Weights of a small mixture-of-experts language model, trained from scratch on English Wikipedia.
Size: 19 layers, width 192, vocabulary 8192.
Training: a variant of Adam for the experts, 754M tokens, 5751 steps.
Below are experts of layer 12 (counted from 0) of a mixture-of-experts language model. Rows are named router (the router's row for the expert), down (a neuron's output weights, with its number) and show model dimensions 0-191. Each number is 500 + 50 x the weight over its row's rms, rounded and kept within 0 to 999. Numbers have three digits each.
After each expert's rows: "raises" lists some tokens whose logits its average output raises strongly, later layers aside. This comes from a sample of Wikipedia text that the model never trained on.

# expert 58
router:489556505596484426508513414514433450523470551456584471421544605535513426462472503558540498531516532424525518493521497456600419457546549552537548474553522496473533556463583461475433518575522552550536610458565399550453457407570482494559451440537485513458471473535440512518544518537459558560569542508469531500489479526436495535450586473533511551440540595467515573416542619563419451567526483437423381417468457626540523479577522524537494440482557541521467517483497507480453524453488487421519573520395498547556391491536548519497559535533487475500551486406491490523532559525444498521
down0:537527498399587576591521481566497529541475509450445477510514510504508434557532455489442574527516506558563471436484529479440566592404432522415403438538450562564473520514521476527508495445495516633433443408411546497447463507497401453444493509349445566477502508544496519458445565511423485552471486480438539500503467525469554495491512617508443479453447429517530481543548382562472464465521502627504544518522518547423494504429482487594543506443495559546436458454495530512490476485436463622542497452518508517535532489541478438596466447488480496550475574596510482509516474583454499413
raises: ",", ".", " and", " of", " (", " in"

# expert 60
router:495525445569449484531551402509480446572420605497566441510540537610523487410440455454501529523550550422478474459510443447541444517563501516446574515510495530500579478524547449423428462505549550607543596441542443523513479441590436540510464446533439474478455465574482579456564460536421571510533571524457560492487495541436517522519473456511557588481488572427524551392485509599426437542544431415486426495540493503574518500512524422514557472457503483507469538481428471475434576403420507432549469565491492537540455471571541503461604564537449519546563477430475501525485580480507516552
down0:478504472474511540544448487483489479476541435605471474493505477491418455516534507626486527547524514540606457544518495438479456492541522576523516465489449508399576465428495498516487515609378535504581452523497529505550541508517471600545586492446417526501426501489441429575484481570518473403554480488400434422461518549593490484447488413508454499471509447415522491548459502477605509505469523490470531508455558466525507565470382490604458403527522561539515429575501488515439421489524513446519542596514532497492560499522533535512535496538463608422489468469450525549496465391548337454
raises: ".", ",", " for", " in", ";", ".\n\n"

# expert 0
router:492580449587454462456491452536442484560454470438472432539520536514554445479456491489488559588526470455473516445481462459604498411518533473475553433510508477522580535427523483418459493490519468511618660388576499534380492487580513532552497433405515500373501520541470514549433498568490594621610530512529516503610440514455457495449467521572482530461521550495443504473530540575454472585557508456608538442481512568506538456525545541523517447562508491502517469506508518486497521477502494432514515529531491518459501573541520406536583465595523434471608523520486418504484549493511555549
down0:528597449567482511594491580593597552487507485362420518512507478476496499568529532504524635479417417574484596479509427534555617514429536550541557446505487561583534473454531479491562527478494511500477613497478557579502525507532502545528512551487478548452518489489471397506514612549470443544457544524596509474528450586592466477503512583612423512492561556513441459457429554569552514472481508491558496417469513412473490486427546535503444543518508574476556468546573541542542517497477473457522418585549480476406554548533479486553459502553501449495569456553508493497472547485503475437
raises: ".", " in", ",", " as", "2", "1"

# expert 21
router:443435471591468504469535408455529490503424473442514508509546546586627454501479493523487515654545569466509528455511518496545498492591474540503549491514496527453536435498600503457497471475534595515534598438536408561474435461496506451497466483533499467472584486501434512610434415469406494512609540522522457444515521562400574496597438454510504490466521549485549495434512484536514432493514452485423477505571453524599550523537554468514556402509652595580463484515465495462494496452526475402529523536412534553512467479465468537498592581482558524434565556490511476529524553450494477456
down0:545479496480445435494553439484439521565418546547517545517496538499516453512517407526483569568548513456485554458502406508466512561485485517407523510555487501460458588499531408456532445478448603578498523415501454480410525484477500514483474514541477523557507488432450602439459479622461521528443582551466562525506586521460505426527598447520484379511495485466537513517379501441515503471505445520504590552522543545489479507453416523554524498450405522559494555569566508520445495451412517451457505555477439413484509459570437476523569451483497425601557443485454656458530528610523563529
raises: ",", " and", ".", " in", ".\n\n", " of"

# expert 32
router:402532526596409535525537508484394483454476460469612496461483478558560489437500453535471519540508618479518547461547477470545480512590573536427553522520511501526539503440538529406464443534516529534500521445535497447448533534604494558549466489448464575449462436504489520503578416507559499538574491530492563488484479468382546564501561426519552503503552532472521544512536444559430397568533474515453505549446448499584497531593536483520526459455617576524515492479522487450430512451453439423494554572469471529532450549540551550415598613517429460500563523455434420623530547499434493481
down0:532488555478537479502426517466564534497429559498466575522451440573456543533470425549405480476544539523544414551443521512567541506524478348515486436540600397468589536500472501505515529450449547587485526484466486462519513539491541508538503462484494493568498479476375551540426536487509617552524566459448627494554409501526540453407493520549462385518472500445510457527545592472478549477531458554538441498538527530536597530443545601529537586481451529571465436367476493489554511521577539445503602484414518519454448489482509455491459544524524511491457436481555485512579519445547564436
raises: " in", ".", ",", " ", " and", " ("

# expert 10
router:486546482584444503425499469481558492485476479468473494624645520599560497423573460567530554547529529480450488455503509462506486511579563518527557521504452598522558557520577499428426508483510540633602596478547455503515539481580442451494428500513472542500509507515476543547537484485464550540526550513559561502470468541496511465432459456451547519485553505507542533492538489551471483592561529420484416499489443512653541483611473425562446422429629506630452475395483514490505549463529524477500535574466470481597469481534544481452575497547448555448561484456478500483541546476464480538
down0:636546483581509530578536436515488467491427497461458527459549506517462546415391436519506452572457386470466459520484529462604573466466514576552452545511481635588461530426557452473522554342456550559559566551459445453537501520419499487518449510557511496509521428440473500541531575498486522465478545504446527481538458560502567401445496566524517460558448470535550564453477477480507433481415583575433560564525554431494547520517516388553469494457514509511578465541472474467577521529456542490472506460471369511458523503433524530500504520498496483516510565514553450483569480422557533417
raises: ",", " in", " as", ".", " to", " and"

# expert 17
router:514471523590468416422524379510459482420508492380519401481476490496556405490553540504577520536540571481504512428531584490589494480470532580497620414511455529462532432558462500442461497561513539553485648531536456547534485463582481472571504404569424521432561551501539548480462492526522604543535483546462487485442450475415470572465479472497549598430513536524501566439493531557413464530514425470417414547490524576431537494536534511461553468482548497473439509552423540534550490477485427443468495519534481509546441504618557512425534458591534540500534515428511487557526502497502530506
down0:495502541602516553538477512540450365482490464486507487472519467547421438528539484512499460456553358551530556479476550491452481452488552470482519560453473465525520492565578506474573575455451413487455441504410492546413566584490516556522605486483451451537463542520388421533555501433514469524487487477487526505515458420419444486468569423537506604571482466439407432487474495458496489522539482521525479437519577434500518483588476503469410554360564488440529539574390554553547444506439494457536448541432499568522523542510461552473458523441503500368563455519521546576493413502518490493
raises: "b", ",", ".", "at", "3", "2"

# expert 22
router:495529462627447506360479493509432539553461481396455401526498620537495448478492508521588524625578548515486489489518558412512435441603502541487576499522553509495563523484537430442449521532509471537493580540574445503491427502551443535494443474518479510481497447494451570497517459472496527528489491525461540523537435515391520534498610454516551647488547545514520564472531479618429481566540459468458396527548522509584480480612487442508491425556511532566553445472436550462478461490515395425516548585467442552530442491526612527504496529512405466525520486478492464525500524489494524505
down0:464490445434507455631476459503435594513515491535560520486532562516438460481559548519478461567419459500493590579471537475472515479604482517471576567498509431484545385483435447532546507463433555466584573548444533468358528462516488518487552532523558489446466524521581542470528502516508524460438441501513469503485462523478532479601598414577486418517436446436499423597517506542536509488528605396570482572528459455509463420540431538489503529360495486464483582474423503535539440500469491462495510515555550495476529501534451382484504472426446446478540433429483572485518556569563484471
raises: "1", "2", "R", " ", "3", "T"

# expert 54
router:487428484529433538508519436504474506538485466428445370526566592541508519483560498479544566559570541471482499505540546476501468503545528506434522485534411523493498440477470456495405526496550496502557543512554478533424480465562460438554499536554489562355539511549391536439506449528526514595562488589519506487474466577369506461536507501502584596420463576444517517462592568581522420503569413483554432535506442573487497516551467457506596473460591476588510528430512501497418552454474373470472462554508460534550453534506520455469589512518570499561566525404530484478559524547498538550
down0:529486454564526481584485514494516485473494519563413519535405531455476524615523604474499529454478487442437516450554459543509535499469522556491520510439562491491473576525576449536592412531454464473506411570510504502536441471523460526431552497471528495560486493419459522533495491488498511469481462495537478453476482571589447560459513466528471419576524460510498526510465569534499545458462531667469572629476536601455546436560445580533502567541530469490438559536494584405484491504522608503547417558384634463537520520523497465482476589493420476556520436563547482521446423566448575539
raises: "m", ".", "z"

# expert 48
router:457508443611447451480529413492444512463478431502493410548494587536487513450556523513491561628515567443504543425509551420564510530519552508430554464547595473441546412486537456470431422537562554537515629376552500537444484481524400507507485500523465551455488530541403515575469496443483557558566473552397528485493535561472540503534439441540521577491518501461571496458535458518480425538532460489418463547450454540510475431575487492542491445498545536452400496511456553459497506473431514375488441551501519508527511593482514455514610512547511425462575491508551459520587526552470574562
down0:521497509543482516499547560509445449426447494516501526478369484631499482438367536554577460555411474589509529525521560484434474507477378452557474494577466435477573477538505447561489489459462469516438580515527472406512430520456493529459409484489484427522470596460541531483462554507438514514500468415460485537418467547569458433465564547457421484474447428506552483552530531557488472418558470457503446469527559473571459486488426483518530550448543520425534484570579446456416484483558455414557467487525468474420577497560460528533441555605456460574511477480483522491437454398486405528
raises: ".", ".\n\n", "2", ",", "0", "6"

# expert 49
router:470524566561436410481592405467427525474435473389526452566505505460479485453532511531515501547507532453417482417470484516524514493544526503457526514525392517424487487440590500493423417527595508559525623428573447510473421393582454513511513526591464483501500614564461498512518493498434548638497509549498518475547476574412552515528497494483555468464482531461462473505550457541413449533511482439514343538501532532520482552548523439569498423562526567514485550518402479495476535444547439466517556542569492536509493542561582473443465497512474477442524456542469461565446540378467483470
down0:517507470557477571492467524467556459536506526584567491551435472487554462487474481453509499506488434539416417530479541528524505388435383555530523573455461480489505505476443493490457468456449539502498472460460584513519373482502477448505584495430521472574488514547484500432434525656533381448502554442535553494480472485513469534524456479537418558528471537345522526562500540527532506516553437498398517489547502516495433435524460487575448547579378430503545500528523466527464517515512527501506549542436514607555578554480643528575525534456525566534514541495607429451574570492484438547
raises: ".", ",", " of", ";", "-", " and"

# expert 45
router:469447559531368443478472477497495448490552462372560404520567626523480521430464536587470520561491506495525532513498500507493460470516476483469605501575441533523499418517501464460448489519609581508558575472535435514387463479633495506584494466474541514434527517523472540491489462485489542496465474541494494506557446507382517436537462453555520554394498547449528537378501523459476364571552513480475454525526492529499521505568515483514496440432555522502507471518391481509484547460429360438529489544521544590519478513483539464595538596487496439479533483438453497532599476507416523537
down0:443464549450460478563464510494455437436454523415509431427564538566442532520559540487463538474503570513547498445446513478456511461581485430477493547607585490382534485485434543437513593470459435471504463530414572497472469586435494446453449473499465416476490548457634512468543533485462547575418530473474501552537498578470539484493435629503507527463526502566498572563578495421577531474533449567517402480561539547440477570567425427513509504515473537439535434528509545485428478453503595586533506550546511545450567556555495471409429528481558449484449493514524567565527435560470550504
raises: ",", ".", "o", " in"

# expert 11
router:459521438669506464540476434525499561513457577366510423544518594457502451476519503527477565626571578476505472513500512457551470415533476495499533500476470502463558523487531518365495480487470540566472617510526455542435472433598511496541486484486470502422468469581470560564491452539544537564542509512481524421448498573417506473512520523548513521364492560463517527517566514507455407573573466457561406450497482544581495450553498424461545473454602549474491441506466541513508528409512428400514530585474495519536530553472512536599514545543533446510548465441449511527577507547459531533
down0:504481462530521502497509401573444490484529439380534521441443517470549421496462559526544517501531569458451509426505439567491536472420513496479594426592476537525536524480496533554444516532593517464543622467491418511531456559598557471541397551428510583570452451389501391494553458540491510471479459525460465563548465590498489512534459541490534521450431562457451507470506483458477449498558481445478450459518526493581543555589498471599510580502504445539562515472432458537528530480468638490452471414544461519452482558491519483524580598547526444586542428498550413562442506527531502582
raises: "1", "0", "2", "3", "4", "5"

# expert 46
router:504502487587428472476511443580389437488516452507536478524501604554565448449505550504486627617537527482535533432465494469558510451552479474425527494524520534462527489494513477514415569557543547521514652505589406493490439488528548511553416438594463521432452585522501528570521530484436585583495509566485560496525424533481428543523539440539560568513506511454492575488477463557473466522582378553512425554464534543481488487479539407560459413455534497519480517492488603490453515503451462442500509528445506534539436566554509516550499574493470503578583482463451388524543544440544539574
down0:551440531404583516526564593557406545461627551497478546515518489536508546635554488558513587567538483509466545478494571481573515467481592472488545476475486530501455468496498413569472519596499523507555538504509577525479491439413531503510492410538542488491452507452488521493468473353461483503470524617401560483618479482413460488518515537441479580482571418382490545517528468491565480529524546586540477573448556485499525449444494460551561482505511547396496467565512513552602516515482542463469431393482607514502489502406489527455499513545423475515533500522524538494495506523498564589
raises: "0", "4", "9", "5", "2", "x"

# expert 55
router:469494437586447523468536464540460502445534494417507381579556511520532488499545510442532487585534569486579462460508604533507496491548598490539520494518461572411481401463497466497396444480518495585578489498552411552462506436611514476538543531559382551526429567494450533533492490528514546569516556516488530485517471532378514468539475507557553565465541532432422468490520515551460487511549493488452412504506423595527527474536542520537496451467533509499416588460515526426495509499552376485461410513502415541534470494538495475534578548454422454516625425485497389502566606508475476484
down0:412467385447470452535478549484472501435484487539505412426603484466455605585479439550528503405523466510524556476558510474442493525380417472439512496505592484548436540541451452477517469462512471473424429443483513475498434463474526548519463461529452575531612472521541551435641438415445501519498549498516493356511448513488433432514523466438498562440503577457539507470624485531551530488491421539387552517473500455433541468467486556530424525458553510491487476396436406545414503435450517485494563514485503525533516482450562534474565490498501533554472583549462553564499494538538502509
raises: "ig", "oll", "ir", "ub", "ad", "iamond"

# expert 30
router:441504452578423475495493563503455483485504447431498430544507530534545420510503557510506554564586594498520517458437468426547524445489488549537553486488470425497514461490470422503445512478527472593571570540551388488467491501598519494495506550503388605513513548517542544582542414511416513496536477531535547487499512523330487514508446449465538508487519536512451571477469531596491470598499405499593455453520510491499549479508516544521544447427515581465503468539498548457439559430504431427438367489409551499525420512537507532572515509481429464467544421540516507580546573477377573551
down0:470485529493516407454448389484495585458578480491432517482529493501592501460559436481502582472544477528494478517400412426518494471489436512449478559532484513440494586551489472439476500466471441519492452487434515513568485536487506412511494505405421496590544487389528459516524558483488537514509534532527525439451616528523530500455512478529534431414477512543506432514584523423488596403403592524498517481480570509536454477427483453584518492583495443608544537439510529466516525394481544473527474498448486557366474463422536581381545528464569486481518515542508526537473521419526419622
raises: "ib", "av", "ig", "im"